Weights of a small mixture-of-experts language model, trained from scratch on English Wikipedia: a sigmoid router, a variant of Muon for the experts.
Below are experts of layer 3 (counted from 0) of a mixture-of-experts language model. Rows are named router (the router's row for the expert), gate (a neuron's input weights, with its number), up (a neuron's input weights, with its number) and show model dimensions 0-127. Each number is 128 + 24 x the weight over its row's rms, rounded and kept within 0 to 255. Numbers have three digits each.
After each expert's rows: a language model's description of what the expert responds to. This comes from a sample of Wikipedia text that the model never trained on.

# expert 18
router:159116112118127108145118103129125179133132160121127112098122130114114110135146145148080137111128151113078136169132125145107122108153120161125126119110100131098139133115130081142156163141127124103140106111120104131113165175123152135144139123116140118164151114117113104147110101065157117102138141100138106096122132166152155087172102133162179118095158193152107112124191127107166086132144
gate1:153135152100139129183122080134115110129127116124141110117094109122111169159119118102134120112145123128121101124072096150134185107141125128126104112133146098124109162136109099107120137144168076072092055162103113149087116142105149125132096135114162164133160079120124118116124113169161117113140110105139137147100145127164138141171114177137142101133108126124113159140133136138160150125106
up1:117108098132143110118134127105124087162120089134172105140185112132101155110150103102133088138109112145145134131122118144121157160119149124133172138145134135137097112135119116117107082131106146201151145115139168155172136115100117128098144113155168101108138189148153154163135122130075123149125125144099146156154104136126099138085123101105071117124154119101123107079117137116103139127151
gate2:143110095120123135141120111133144190146126117120133134171132149113128144154135175127135137106126149108129154085128128165123165079092171144133138137149112141160121119134072128122160087137101137101123101130075144163116154134174143134142104112180145137129118148126093121150104084102156140167100128128136149102083133125168104182150163158096161106102127142138100153132147115140153122146117
up2:142116146117134149118139123139115146123151157141128095148135145101101185137090120137108174126124158136108117174138131153128172087157157111123120115172124106135169143192120134123163082127123128091125142094093173145100138108093106117103108078127132130157092111120112088116103133145147128133116102090155154134116131153117121147119094111095143106160157092168134154124169126106153089126107
Description: Word-final suffixes forming abstract or field terms, such as -ism, -ology, -ics, -ist, -ation, as in criticism, historicism, statistician.

# expert 2
router:144149149093132146130141126146149126127094134161152137122121151116089097163095123162113128130161155146106082126079121141109122160150131107126147153120104120118148097140106142150147139125116152125124119156121131102153136135118117147133137166125151124123126130126147119146120151095113133122154150098122105143089133139140121128255104170105223140134127118122118138135139104124151123129157
gate0:140127157121110122136107102168135146120127103166129135119124134160147080111113131141141084115110132130144155127114126153136123094121134143108111169127109166170130063170174106131180193113111169106091103151119144103148119115080130148166119108165134110117110126137106113109136156099131142139103118108147152112093143120158128116198141115134114136096152128074098126123136116145129164145129
up0:161125141137162113110164174106143146154131109095075130155176127143138171150135100142117096111123121100153130128110122151188122132123144158126104107134138088132139129113157145122117146091131106136152115090097164149123136101166124177111133130166125158134119139113136124136170161133111142106133104139136181133118116104108125129087127139175188192120189150119133137133141150110142126118104
gate1:110122152141132128099160162132137168141121169119131095122155119114113097134118110175140115148115150180120160142161130109096136152112170081115112124125085144094111145140140113111136121143115161108128168143109134133101195096115136120093148181079146159110097125131147171129116154131111154107139086110127115076118139165162079114131143113142163109139074124130146107124129121152139130129118
up1:135134114096085134110090113135157085164098176111131139091133168140143144126156181129099145106107151126130135141090156135128126102137120148086109153145139088103123157092128093125162127114124097116145114099136092154131148144172115113109156099170139135121109141134094115136087118130134139101136099105105081146128107094110170139094114184129104151123142143121090170120124136121155131178118
Description: Short mid-word syllables like im, ag, ak, az, ang in foreign personal and place names after capitals K, Ch, J, Sh, e.g. Achim, Yılmaz, Shandong.

# expert 20
router:177176142111113128096151129134158119161122173124130131122132203149126079129140113116081161125128134121109100120127144168092132128101109153181176128121116123120127094133137153147143133150115125123188094127150105121127143137123116178133138099076160108117130145104129144138125118093088175111147123091134111155105128148126129120168138125114164135131135163166130138137176162128118110119098
gate1:153119157126119129116120153135136179141150146171117135133094127153145119143097113103138128145124103125129116142164129149110114116101120168168141118140134152130123182101090146091157116139129088093138100122144092132120144140075082113148109127100163155133179149136126107115130100132122155116139068093169152126141145127136106081161158118131151099108159147083151139129155121127182100091145
up1:145143101107144088113145117102172090121114140155113048123150128145105128152159135126133142142123133152115101124120131145105149121087110136088142070097136110127138143145139171107131119116103098153098165165166117121092126157096088186136128081152147130153167170103152103157097133145135099152149090117120127114121135099105146147131104146104124112142152147138110132147117146116092131094148
gate2:144151153124091146110153110094110128146174138112135112101118158127118132127131151080106156132130109120148154114184126134130136094133140156140154149146167146100107124104136136127093181128119119111133097095134128142146132136190123140141149115081166138085134159117120135134133094086129096119187141115171151133165166123181108126155134118154121115175160141100097078110118110125107122126109
up2:095152143118079151134131181122096151102106152147127138078108129129157156120099117112172172100124123112128127148113130093110071131128137103115161153122133161135090142145132108140126113113141101144135117132125113172135126100085154110130146139110143139085157169159130121154090155152159151134153096110131095136134129129136144084167099158121143137158111069113082099115102126084139132103132
Description: Mid- or end-of-word en and an pieces in names, adjectives and nationality words, e.g. sullen, Kirsten, suddenly, Albanian, Mauritian.

# expert 12
router:192122103116115088143130118087149155127125142125169117104138130122111143139094098122090118138140190144111134163096135185080077139148114155138135117080093156095156118137122137122174125137144137147113117092152126128130115193141118129136166130118129089158116094110118125138125175111150133109140106109142142106120126145122126129132096113176162110105153153171154114132159149104138132144113
gate0:129097160133166132130126174085147132142133145164115129109143135137142132135094137092121116156120146154127122129136086142104167123116129152104148178117139128103152175130157172135169133154118115137149099129178102157139123124109109141134152117101133143100153132054119138120140076133132141142144086103154117144138084179089144126099132085166115077104138108168142089145125110112126126132133
up0:130113126156163133115129116142146152112136130168126082131140154157144082157147163126134115139131163120107131129114107105134140150111112094146140101152100114101131172138122148097179114171135167173081147125146077120130114103152146119167179141096125162117117133118173114112109080173136122146112116113128118142143074164156129139119090132147138113110144118148130086162098090136102107111107
gate1:130095137143171093148165127142127134111086110168133147086158107100115102118117089115163162134124187150097123105086105137174157127128113141117088120147099159110152166111134150164138172104130162124102108139117174115149122114148102129145105092114142092135146111150117130095148122167093161087142170131129134132110145137133126113118176118142138163077112139158144123151130121107125145146121
up1:128141112167145160149141100129125127171108098115119113118133131118131186125131158138124155162107103125126092118143134103111107097126093101102123148164124071130120126152118143112095116092133147146080112110124098161128126138116136124121094136145168141108122118088126111100121126128088158135057140087134133158146125108126187147112103146132132148135097175164115159171178095130116118088100
Description: Common nouns following the, this, a, such as year, area, city, season, region, month, often followed by of or in.

# expert 50
router:132166123110130118135139130125166140169121160155155107106120119129092135188136147147112125153104158157071132133117106145131139154119131131160139125059142117090157093153116142110160152089119170132135100140171157075128176131142159148108143132125124103172122100112130120125138145143128106088166160127097087111120129147137164108170100108134145098131131137149165119108131111159156137116101
gate0:147175155130118079106130077137140128166131160158111160134112143134124144107121150150155149154150124125119136131132115116111092137151204171111107142120145141094139136093139117121127153133104138099105117104161122167096105118108113112122116105142161131104154138092125081161083109123120132107142150123142059118142163157145135091151127066155146104143134137140116097145111156136160145153149
up0:102087097081093120136119151142126137124100130104141103138155123142130078132127128106138118138149110135131081126109125107134099098140079090136125087145064151161123107151122134147114115119183111101141176113108108136142093142094107119174150146081089136134125090183105128131122144164115123153111109153084126158085114114105158109154159119107125136127152151157133102130119126144095124140149
gate1:153126155116134119131097166150150133140110079124140100127147131127108138167146123115136083095109164139139134119162102137113167116138108100119125127158129100115133157136144102105110154135108151116151094157155107132083133119093135123171081116138127093122134110091185128135208118081147121140147111121151119143159097110122138088127166063103139116129135125155142129115093095111138103089133
up1:152092130114149138138159115112121089095112147135125152108131124110119093076153147109119168123156128062092105144096156118127129145150111156148104147128117137152116118123131102157137136143152113158107167122135103140145115130163103119098142159091141114112089135144129105101108117114054126132098119170143145132115116142128151138132128190085091149154140142076093126153150133141078127130169
Description: Degree and quantity words after the or a, such as first, only, most, more, last, best, e.g. one of only two.

# expert 37
router:147117121140103137128094123109136107138102145106173127149135149150118120117105161133120128160106148105133087118123110158128104109135142123147133105118089156115163105171123141121163144139095146130144084128132116111137110139124132142175179120115097109101078120118177070140116127149099178104167143065154082125106160169163150082111108116114141130130114170133113116137180116123127138149114
gate6:110133101110131120133097141128143140156113096146173171110140152110099113133120111156108122110118145110136132127114128165161113097158117130156099136146117095143162102157148116153125123148164096097078105118165122144123104130106122112160129141151145126136153178171150145141111188142113126112111140191123126156109094106115149144146176106151124182090114101127149110178155155094158143146113
up6:130147120137122130169128115138126072111144142100142177114106100131126137156155151168122159110132130115123103112139149086133131175112121142136129143105126181144114138147141157146180117116139106139138147120081120111141114131154144112158153153151090169144116152115149119124103144166108133167099108098171133166138135143163127130139125150077154152144087132124130157080106147130204116136171
gate7:143148110134134123104145103120095126158145125123155124131097136148094176114164129116130136109083140132150133068094138146108160137119107110081107107115142102108096114141157126100173092161106140145085112092121136140128130130159095119152202126149132137091111125112141107133171171136089130106090151116106118174115126174137140150134110128087126100140153093158115150105138159163114126140128
up7:147117127128147096139175148117113147159095144125101166077099153106151135136096121149120133112178120145134118145139141090152068118146134172141136158129141163117129125126137139151097129137156108110145159136112098126141119127157161105092145116118094171154156132163119139140149129172111116125102103192163122128137125072134112160147115153180124115096117136118139133176102139114135083090142
Description: Prepositions of source or time span after verbs, mostly from, also by, between, before, until, since, e.g. reclaimed from, isolated from.

# expert 51
router:122123119133154129104123095143127168139120130149135102111154167117116105135122144157133142107098145151094145142131131154138097104090113098134164129060089138118132123162081141136176140104122148126125120117155109128127132118116163106131134118112136095132136130084152093187138157132121112134119139107139096129125182179133129147158092144120143170063155123149114075110168159135102106150092
gate1:114135153131143119137141127129116115127112124147131094093100084121102119135127111117102172146142142088115144193147099126157098099122122129108113112106127130127151104131142102149098146124104140078133114116132109149127133106153163118123141137103128168117134114111127101105153080123096085158133132099153106163127124106118126165137119079174135196124161126177124111092162108122044126134118
up1:121152139179121110117147101163094083119100124095117094132082110117125137154142135103102144136116108136086125160140116102139129114118135112082134146098134157100111101154165136141117152107133141103158142139147118130179088167153136077112130119113142171113102113137137110117106082130125141179076140080141100122157117101131140158129183129140111155111166137126123071130162110120121143125135
gate2:109112131134155119134145133140141084124136145124167093098108141142122108104135154132114133116147150108090156180128168154139101184143130125111175141064110159107151112072124129144135147120142101150134097149125128115125105107149143097109144130102141138088159172117141155153141088112143169107143141147143126093129110165150108117139103094166135161132168120050132136134100146133125122100123
up2:145126127134139154164119149160136164136130085106128095128138177133114109120101139170095151161152140141144096124135109116123135060137098135096144128105122137137109116137110084110123097137084156109118114121099139116129173148149144137113119129143088117123097111199118104177134118145132120136153149129078118125107079165128104159123097174121132103143153140140141109154124075144109105161088
Description: Conjunctions joining list items or clauses, overwhelmingly and, also or, &, but, while, as in between 1921 and 1927.

# expert 49
router:162132100152091088150115129142138129160077140157145134120076184118108106132098121137150115115114164118136144134077105143077142174134112143162162147110099125116141135160120113149151121119101189138135091140155120097156155145092121120113162139125153088115135088124112076134144138110118129125124157104151095127110170143127145091148121106148186136106120132136135130155163135113148122123156
gate0:142060147164144121114174106124134122134154157123110097096146103118118135159094156118112149125099154114124130137144155135148111077073107125157095096095124144116092137125167099120165159093117159167189121146090107133114142150113133110099108142125135119125146150165169140113115127126126131111107118059098145137101168134118124149120113165098131134107164157152130144126101111139101143140130
up0:145125111128124107107167121113150077107149135095140155111165140108090127106103127129130159151124100135123129131145125132116121185140148148160122078113115166122074123134098145110189101146135111149107158123090160147172116124122123097146114111097116145130072102152123102184155167130113126122149119126156153149110166156146079116158123109143149143130158116106109119167109134133148148091151
gate1:128109157127140149139162117141131099131167124075099117131136124118145102129167165115116120155126135135132118140140099093142125097146113120141118084148137133083174125140145190130158166115149162128147177132100170168113087137145116126146101112125087157142152162114118159181072118165141146119128143119142140192150132109112096123166111110144127100099141119133121125172137105104131108125111
up1:139134138166132167115084108186114129165170134142130089132098149142139133105126100102133136114113158154114139145106125118157132149126111151143147133129091132113106119101132135165143119154165112135114092117124141126159117157156115097131115068138130127073129108140131073123142157139109141116134133139137116099108057162118116099153132123118074135117128094109127140090204118143154155090111
Description: Single capital letters or short capitals starting names and acronyms, such as Q in Qing, Z in Zeus, NR in NRHP.

# expert 38
router:156141126110143095148152126120161126122103152120131114110096147149100135167131101163102077116147163098084111130070123134116135136133153143123158148101099131093138107126119149142147131144095162107123113140132114128156144179142126127166138125122125123129115141123127135161115144075107097084125145126125113163101173132166158127214096181113172120100102147157099125127152103133128114130115
gate1:110169178162117126097115120125136119149136098150134114066142118134121112144132101111120157154127149142101102129187112116156140150113145110168110162134152102108166146156121127148115099114108141134082137146108141133098150136140105125115107097111132109133136113149120101170104154106121126085041165104082128098126117104116134129129158103143138142111122182123119122104165121095145150175133
up1:091154140111066131134152114138104121141074146131120131102155154176143164131165121093127097104090114136170116122152133147095139133080162150130136135132162126129155106133139154152084098118102100131114149127087117076124107080105123121121143100131115120124185122172124133127121145123116148134094134155117146133085081180136124109102098136159110085143145154133140136109138125135103111150144
gate2:124122141093105160127132152151164118110117123114140119166085131142138148134132139068149133136090127106141099098124123122141121173109091076114109116141104150185157169135187074134142136127148153079169149110110141108139157113145134173123091096099116138158124141106148128156165136148150131139118140103114132128133124170106181123137132139130097128136137119133101153092094087121097152118126
up2:140110099125093093102118127153136119171148139143143161117091158145119183147112108079133109123142129152175123119131119124112176173090161150142106145133055083141102150160142159145131122126131169102109111135146164128146145113095144126102108141129122151108114118161104092153138138123114156137137133130140101146141177145124126168112132166113116130142128168152115152129111080132180144118097
Description: Vowel-ending syllables like ama, ara, aki, ai, ana inside Japanese and other Asian or foreign names, often in sports tables, e.g. Nakata, Ohana.

# expert 63
router:192111136103139144111139144142136159178142144118157114130133119129095131116108156173086090132119139151082135141132138177113111122139141123149151120084142139121174093165121095141145177159081124120138104135133147159139164116130105157131166133114168120132135133090142058121112142101089136138121122116136114136109145162140156091160136150152159127090142148123149102173133148160135145134127
gate1:128145144153108140115116121093127147125160173109126099089090127145133154113149133092130114184095138163092104118081132122114179118115098121109131139141128115069142134119159145170126128082190126135100116170115165101118156162135110127113154155138128154139131140125146146082117101121129148111107131107152148132168107138150124126131081141089129124115171176138087122114122153147125095113101
up1:178104175126152159146098093141146113137151167150132140137148135122110116122064099144056145138158120131141139143139140145120104126104167118158098099083111150156156143131125121118131092163059115126149112119103146189160116125153143138127151109114080141134120130105164105084134122126137141133133111145116126111119146155099119147103095119165122127148144118135150105175141135162128103131155
gate2:165106142118158183112156109087139194122107117123114073162110120133124156151150179116110135157090124130137116140120135169153083140138128163172141141159112156111134113184137123147138138142097137106147091133140147148143140110104133129132104158119138105179118153072143106107124164109133167157120099084137130141111126134146125107129131164112113097098109154166154140116140153136115140110147
up2:128136147130115146109131108102204116135087095130179147110126104138157147135167138125128106102115118133150106147109156089170149147102138110161103111140097118108115140089127130162137115108178168137147112066147110144129135131154126111149098083147133104140158114160139149128098109144103160132116162152077109126117151104117115132108096105139157103147130104166148089137129168147109126109165
Description: Ordinal endings and number words like th, nd, rd, third, 3rd, Second, plus th pieces inside words, as in De-ath, sain-th-ood.

# expert 31
router:169124123126100085133153133120157111140071141123144124137105158113089108139142132151136095092086151133143112107079122131104122162134125120177144156127076115124130154156077114126127112131105125133140089118140120082113139110119114135098178162113185100138132107117115093125122114082116129104108155131139104128102164099148155126144119136121198148123145129170118087158127143132136117125171
gate0:124103145162137125132125171062124121137212121125145108101122156166141135109166119108097135129150136163066133140160127140132143083145132108133138153073137123107150147103123133117150172108123161137104083150154153168097143128110143080132126143170154136143093136131116125135116154120119115092115114154110149119122133136120124116116139157134082131148117130116093109077155117119130169117102
up0:115112139145132097102140124120143117143137130162092101126141127099090084147104121130108153125108150128154121132172167175117140122152111127103117078133131104160092126156132140131123124119105119127118170094084130122121156139111141116106155096102097116159148093129147164140164134128169127110152118103156159143173098143133101126089126133159062144146119123099130205151138092091125131131091
gate1:121120143175132089151110083149136103156117107109115098109146152094139090112098120079157112148147141107096123150139095119140103142164122135156170166155118136131150129152101118155108141133148152156103119127164154093103180132099100159137164097096098103138118145136157147187152121113137161151134095101176134090133120120115117142170122075121122161156135105111115115119145131144123135151120
up1:123166097149142137153100151118145134119088180145134125115129136125121148130127114127113158134125125133157128115064153172104107151113123087135075131112138142130148124108174143116166144125131136112085166156119132126196108117127109095143100119099147147154160104085133124128103136119163142163068117135127145125107102125099139094169125114158111138116127123141101144154133151151098075096080
Description: First word pieces of proper names and titles, such as San, De, Mar, Le, Br, as in "Mur-freesboro", "West Ad-elaide".

# expert 8
router:149109186131085139120167155131175172153091168110131146134149146122092130121133157141130147124132154139119102161086089173126142149133133111133146154100109156132111117137141129119144148143114137141124099123146117139152129124154137126157121133126125114143083161119144117153098154090162109096111129092116073139108159133156164119136105138169165159075142171156156119129173080128132121153100
gate1:162132154120141114083160119116122160143159150156105109105113119107132125151128146109137122184138145079131150175101119135130111148098148105161121100131109128114129129123061128128105137151124115146080106124156113109155128149119076156126111072087110119103120153101142130122133073124093125160108138098149129141163112136098127150140128121126119148111185102100121094099182106109148144163115
up1:110177111147164155080124103129136118132117133155118182116092083077109096107110152131151094128163110110115129102126125092117147162140152151157144121118165134080152119095094124145126115124129120112144181096150095115135131134143102129166123106139082113132158110157144143137094124125137127144112170146095116143111122137134117118136162071126169082103143161134149121155122147092162153136108
gate2:092101116147089091148130149104138081145150136122137107104129097130152126133134170124156163151143129120140127112122091129153115126142124144165162174146141125119073128141096123134128140112167089099119112070137105144057099105097115126134166161121113139142161125140109144131153144114173075143142107129132143138142111155094146119119176111122148110129149132138130110169064140143140157109157
up2:152133112142104132099108133121151105112126124103107128143156133111144124148169113091090138102123153139136144108168123098096136102132066179130131172151131117087107155113107137134121169122130146108123123143134130102087129144159123107155106142154107163160077119136100105130102163134125119107137078104152139132089168155134156129115126113100103118150080158089155137119123164152097165185129
Description: Word-final s-syllables such as as, us, is, os, ass, often before a comma, e.g. erasure, Belarus, whereas, warrants.

# expert 35
router:131125116160148116113127113171111156147125121148156125126136182096108081146102131150122134130102143154087141172130117152114099099101115105122151143065115113112135134155079137139159149119135122114129105117158108125093145111099149118143132105112130099110108105100119089186131166130130110139113151084154107118130169164147113141158103116149141163079145116149118077099149153115129098168093
gate1:143115102163088106151095115149125127140146146103137150156099115129139117128131155167151128151078122115101149150167158121121123146125134163130172172138149160153164132169125111135136123139145129103183091117167077149126075126157145125124112178115133098104155149093185126149136130124138149112108104133155106098178127089127098101142120111151138137150148118160136140109072110125133139123137
up1:148116136059088102125132078129119076110114151148124129083142101127124139097195151143137111086094123121104125099117105144124156112137128133140156141130117123136126138092127036098114180115100127110146110109132124139125121134153103132128170066099153103140108145153105128114126095143116149101159136090106124118130167123147140115124107144130145136112122127163143121094091106112138123113123
gate2:145103111149160119143157157158112111133126175144083166151144167137132152154105140130205135091105100163135126139134155155142129114116130129132132098158141120115109140114120127104117130135140066106142129170112101069098159111138149127094127145119123130110136121138159109151120167121118121122125174079126182117139137133136146090131089166100119149158105107111142126110116169160165096118149
up2:159103093151159128139152145132155101106148155119107165142128143165131149080114115091176133099115098163165109129157142136123131112116156165155100139146125142134123113111116139087124109169135132137113134183107128112139146111140130121080114137169093136142160124141136107136089156117105110111105141082138184138130122139104140079126089108117099143129077075109149146121100140143133084154144
Description: Conjunctions and list commas joining words or clauses, mostly and, with or, but, while, and &.

# expert 40
router:153161118107131121135126171154163140143090130141134102074124134108133126165130142123117133116159164149086126157115142143093140126141134131177188137090107169115131114126106130126132153142110131119188084133125099107147114197148142171090155141117141089111096110120129110170087155124148115097156167098121098143086143163134160108136126140127152158119123145167115114138139138128133123133114
gate0:141084140129152102153113132130119120112110114157132123178110091157109118108114068121134147152127142148115076110113135149116129136111157146097134097155102131101166120126120156123170163154066170124124169118121164173153120143084115088187125112155145123098135109096120168119125150136160135126102139127140123140132100127135112109154125120100113092081143080121124104108160126104105103114137
up0:095072126109128126092169115136130068135155133162088122110150074126094169127139128121149099121117157136154152152114163129168083124095119122090139085125095167144125113090142129111163118150100117128135131095105101147129085157134117135142160163088146122108128091110121138141149141122130077140135119125126109117109116145143124128146100128082102111151168100128172133109136137097121156161143
gate1:098135128152134150149124137117122131141135142185107152122075108130146128158175139148123115187155140118117111131126131134103106148145133122080140101167137100126172147134133107138166157135156110105123125121151112074103101108160149138107137137143128065100127118116132062101117121169115092134136162075162131173106127106132164135118144099115132123133127123082147123128128136146101107174097
up1:119130125126091146164153157088144169153149128174116090069117141177108107142116152106109123120162165084135126131109135159140163109147123133145109146143154168123126137073138119124128103110133076135159137156097114125157112110139122129106117096145139106119142145131164145144150111117149105139120119120135121155108116113090183154080157161101117118102076126178133115115166137104148136151145
Description: The letter i as a word piece, often word-final in foreign names and words, as in Novosti, Brandi, soldier, enthusiastic.

# expert 57
router:123165111110088116169124158152131141145127172106138120136133136105119115126126137141150141103118189134106101120084138163106126128145114093098142107134130128053120089164112137127154173118121169130122119116161090091128107117110128115126150142082130119177110138108140103136155150096141106077150142098135142129112166185109116093162115152113184139128132137164150098105141113143132127132116
gate0:143137092158108091122173107114111151135147135134152182134156108142116146128137098119142118119133117138125112149131123178120113142092142125100137132117171125143115149172102141114081097099140147144142119179123175105115124116094130134125114160158128123126130108082157177124127156157127153104061101147109117144149115121149167143154144109138165122140096082116171119077187134120115129134120
up0:132126082119121143162176100102108156107162143143097114101137069126130134118172125141145102084112148158126112100106165140137157129152138063112141136132093149077119120175126110142149157111122161147104144153139111129145093094130111138174126156102119151156097124077144142151118121141147169121099107134121106118144128143157139108118125140115136103105132111106135158085169088136130107149161
gate1:135128175156126178144151130114121150140142189117117106101124127148107152129080103137159159153148159145134129126127102140133126087162098141092140151160136118107140121137119144105116125156117114114134129116144130116125143123073072123149135140132122157201157103132131080114121127098140129112092125143175144108116119158115094152154164118120175156156119166153129167101133151126168079122130
up1:096132168130120093142174116154149148127144098162111097133127094115139123113115144133109144138149130131133138167111160116102110138073180161120137121132118181144127132113109134159107110155131070139157126129189145128114138148170102114121113147152123154116121088154108121118108108138123108144098134121118089083099109072162133104104150099163141109126126143075145114138169126128133166081132
Description: Inner consonant pieces of common words after a prefix, like ad-ult, pre-fer, Pri-z-e, ef-fect, for-eign, res-earcher.

# expert 62
router:157163134129128111157142151131114162129127114126141132113101145146090092122147111150118147128125184086095115154124157157109101135087127124140119168120086140110134113135118100117155173140119183127153099143122112132142105150129142145135141137090179108150119126087105113155157160150144114094175134106127080115150124140126162122156098126108184152115117158175161078142162132145122157144150
gate0:135146183096132146133097138119115105108110160132146125101140120122148116198139149132130119133126105073131122164117153115109072132098135111135126105089138153144112154137136102085100100084122151107129102119142078115128091127110138173122134159131149140128143138094094150129165136112121148151130126122141092118118133146139135117167147193159097133147079180141121138134145153164138179139113
up0:129088098138088152119162093114143152123196110104111118175083129155135135116164084102105142110142130179115128106114096137177157121141153116126130105143118118116138102114114098161136161122092112121129145098150119146153139119161149114173128124134127109111136117167123095145130145107130136085169155128114139142132133096107169154110152084117119147116130126139095120101199127104152097112113
gate1:132128114149152074144108154174120176114132170179111106087118106132123123112095166082134101153121140149157139146111134129131115103131140179118132132132093116128152175129086123156139128164119157118102128173110122110117130148096109117135116155103162123104144147134074143128157137091139087162101155115098145074102152133141124115121148158108140147141164149123128132180130123126150162117152
up1:135143147179089116085094073154136120140113137125111167135201135147114106145143153115112139148147110153096144121130139152135114118126094130117147098094189093177141129172110155118111101114161111135157130118083153155141132172104161117110110132156161138139124106110123131106072095140122105130112084125117093134137134112124136149130120119115101108130067133157112151144139131128157107118136
Description: Stem pieces following prefixes like con, sub, trans, acqu, such as aint, ert, cript, ount, e.g. acquaintance, entertained, transcripts.

# expert 5
router:164147104129112127159112143125148103131099174119130102128133174140119114180131119122128144102142141107117109172091142201124107113112127154143120149118107137093121126143117125162137166122114155134130103084146120138107161134147132147129124132127136129076127134117143147140113137072093107105147125101159090162125162151113122077167113169115148172118161127150105101081186135152152115153126
gate2:127142143148095110120082100110133167167126148133154159142092164141104115158144127089137124084167146121116122157126123139112132113141118159158149168101127100157104152158132104151117139095178139117124074105137147166155150114117115113130165141141129122072129141161137154135100117139135107144128087097154080143171104130161077090179144110124106145118141118119095130094149116123153122139131
up2:168096106149116138114083154117134121130138120142126093125103160125140109157160126101115129117113173069137144157143121145158086120097118117098109136160144130086137161131125116132165145116109121133115135120120114123129150140144129158140127173125150149138112141122154150108113140104128104170093104088149094147179097135151106113179167144137125110127180095111126123098206096098129109093141
gate3:131132143168118122100118172150126129147096126115154143095139131101111159100126121155131094164134147071111101186109120127110161157174150128138170117148130144153105127142142146100132130136103091120144121140108143078137144130137132126155125138122159137176129124098115116089114096155130124153115128140107136094180086089180124125124101138124143101130079064107174116150124104113120118160140
up3:124149119140093107138104163099152177127123061087109152104117173137136116152166078147112150158150116109148100139135123136096142116104125134097126129127123113102127119157138157129111145107122107126151141132119165139133093140088098101125125159097094120143134118091125153080103115122091095138096135122127103134100123110099105122133168061141159123126121115157145120111184150165123146178116
Description: Word pieces a, an, ana, la inside or at the start of words, often names and Latin terms, such as arch|a|ic, Yehud|a, |an|onymous.

# expert 52
router:120131143113128112135103114135169163171106172110153122115112128120143098176129114128132129129156152126089085138123139146107113166115159104165166162116106132059106125129100107145186152091093142145118102125125081150134133132121126144135135146115152105141084100111163115131118190141108145081137134082138110151134113140109105122160137126134208121120152131148117114139111117121154122134143
gate0:131097132106148115143134100116139150170125143125101131134150140116131106080142150111157140131145127100108167130193159173141137111121131104139122125125136151141119147157136121105142096166124158188095114117129130107106156100124171144140140111163165105104105173118163100161158169143167091104149088136109188135145126169124157154132106115167146131132119130118191142107136127152134144132135
up0:117108151154158134177120095134174142124161096134142134143116159110134140106147144192146100176130124106162152124145106134122147095125137136112132135174104156137148119169096133147160059151112114148149134181114133119091158089147109154154119150128134129140087144132121131131127124154136066094123125114125131118091129135168149124137134126164182167102152134157112116136129106138127144100162
gate1:096121134123127144121120123143103168113106154097172080102097183171148113155086168121115131149155145162086179126131098120115135163140112140092130136119126118112152115143112141141137173120151119143113150134124115142130145100128086129141161150059119108157126096125136098094092102144139096107125149114125147117133130118149070121131119107169166123123129121126096106145123086171125136087102
up1:149077128149157146105119122111193092130138069123131138146123095080147163147119091080099083097093102117130156126133126106131143131169114103133081140114125088123138131119127117121151149114140098102142126144120159114125165144142116111158125144166115102157160115116141134103143134099094172172118152169115116153129114118127120117137151112095154163114129119139168132145163169132116119101088
Description: Word-middle stem pieces after prefixes like ex, comm, res, such as it in exit, expenditures, end in Compendio.

# expert 22
router:137147107100098109141149146137143134159101163160156107105147134133107116139143159166114118103120152152091108130092136152089122147136139100154163140117082151096153102164128123136149159109098157134152098125142111095130131152132126145115165145106139100148103121116117091129107133113129108085154139104115092135077150161130175093151090154157168153111158170165115089120153159157129092141117
gate0:123116156132118123141113148146131099150138127158142120097121120088104106119173127139149105122100143159107126098113142140122132140122099119132127122106123135136136148106105151076134059093160110120118132170110154150158112115117125161142159085128104132137091172115120139165175113164125161144116169085162135143160117213128146107125137139139132085091133123096130143147117164141174122109157
up0:139094104086147111152164160132144147118068144119157166110141131127129134116174130129120098080152080133120157135155084148110142108099140129143133112059094156174173113151126127122093093130134115158113135122106123119096132134118132197147124101124106109125118140110118103127126159157095132134130113154106127152115171146150171154099145103098146146116120151123149113127125123149096155162108
gate1:166111114117080096137134126077142084103063163104130128136118124110084087134137134105135147166168137089153141162112126129136151140090083121113134124087150113162135118127096130116122143101134082133108090147098139113118120170130115129105112157153128137114171117144155121148120147087135117118133105164142137111122119093154107126179144115124123094137163126131161095140143130121110160119063
up1:145112097133137134103133119094136128134111103111144080138121145137136138120138072119084147106135145141111142117177128137142115160123124110138122154079124118113183123148098154121124133116164183149135148148124112136092141110152108142131172076099181107107122138155098146076126158130148098172084115113131130151131133121109115159139135124138090130139112172112075113064094097142127127138128
Description: Commas, periods and and after word endings like -y or -s, plus number subscripts in asteroid designations and chemical formula strings.

# expert 41
router:145131113129097075129150141144169127128075140135154107137117187105092121125134130157118108080098158112133123147076121138089123167119137117168165147135086127125149137144101114108130122132100138138137094099146111099126137134111113113124164146087190089117127105107123099117130123071127132116120148116162107144115153105148132116159137122120203149116137110164131093162117124126146137099157
gate0:131153124090152154103136110156138128116076152148104144116195158142139095165115149142133169104116145139132109138088109117122158096135122161130063120088130128129155116145161115137092137086139110151121111121163140135130101147158199130121135086134115113087104152130181107136131118132132172105171124109132112166111144106145121143103083146115149156123118167151125129125123155122122148111114
up0:161137104171136125105075130134106132184125123076126105149090127165081132116090152089141125153142113082156111150143151163128099126129130150102124144175126102101153117126111138125109108090134148168084156135108141120109158154092108126148099112099122131124140121137110154122142111107147114147114126133150126119139132147158108122129126108105131121084075151100094104110129101118156197166137
gate1:180118150079144136162127138136087141142133124124109108105153116166075146129147136151106134115124124165113123105125156154154128079138077095131161131108115093127154110105148120154164137091129138101175119141175092141122108163115145089091172140150116103152140129138124127134089159122104112133156098098113138145115163123120149166083124152131130117115169143135106116173143175127151101132129
up1:115130100111151132131103123105150147115112152113202178075084106144118125100090119130147128137150118087134162155101121161132114175157114157100122151140149157155091146141127129107105138129112111127120136105123146126130075134146159129155185108102134140137168143155135140162119132142088092119096113127154158156149153137160136113163142116121094128116122130084120103118124170099117112167161
Description: First pieces of capitalized proper names split into several tokens, such as Mal-colm, Ariz-ona, Green-wich, Sal, Sam.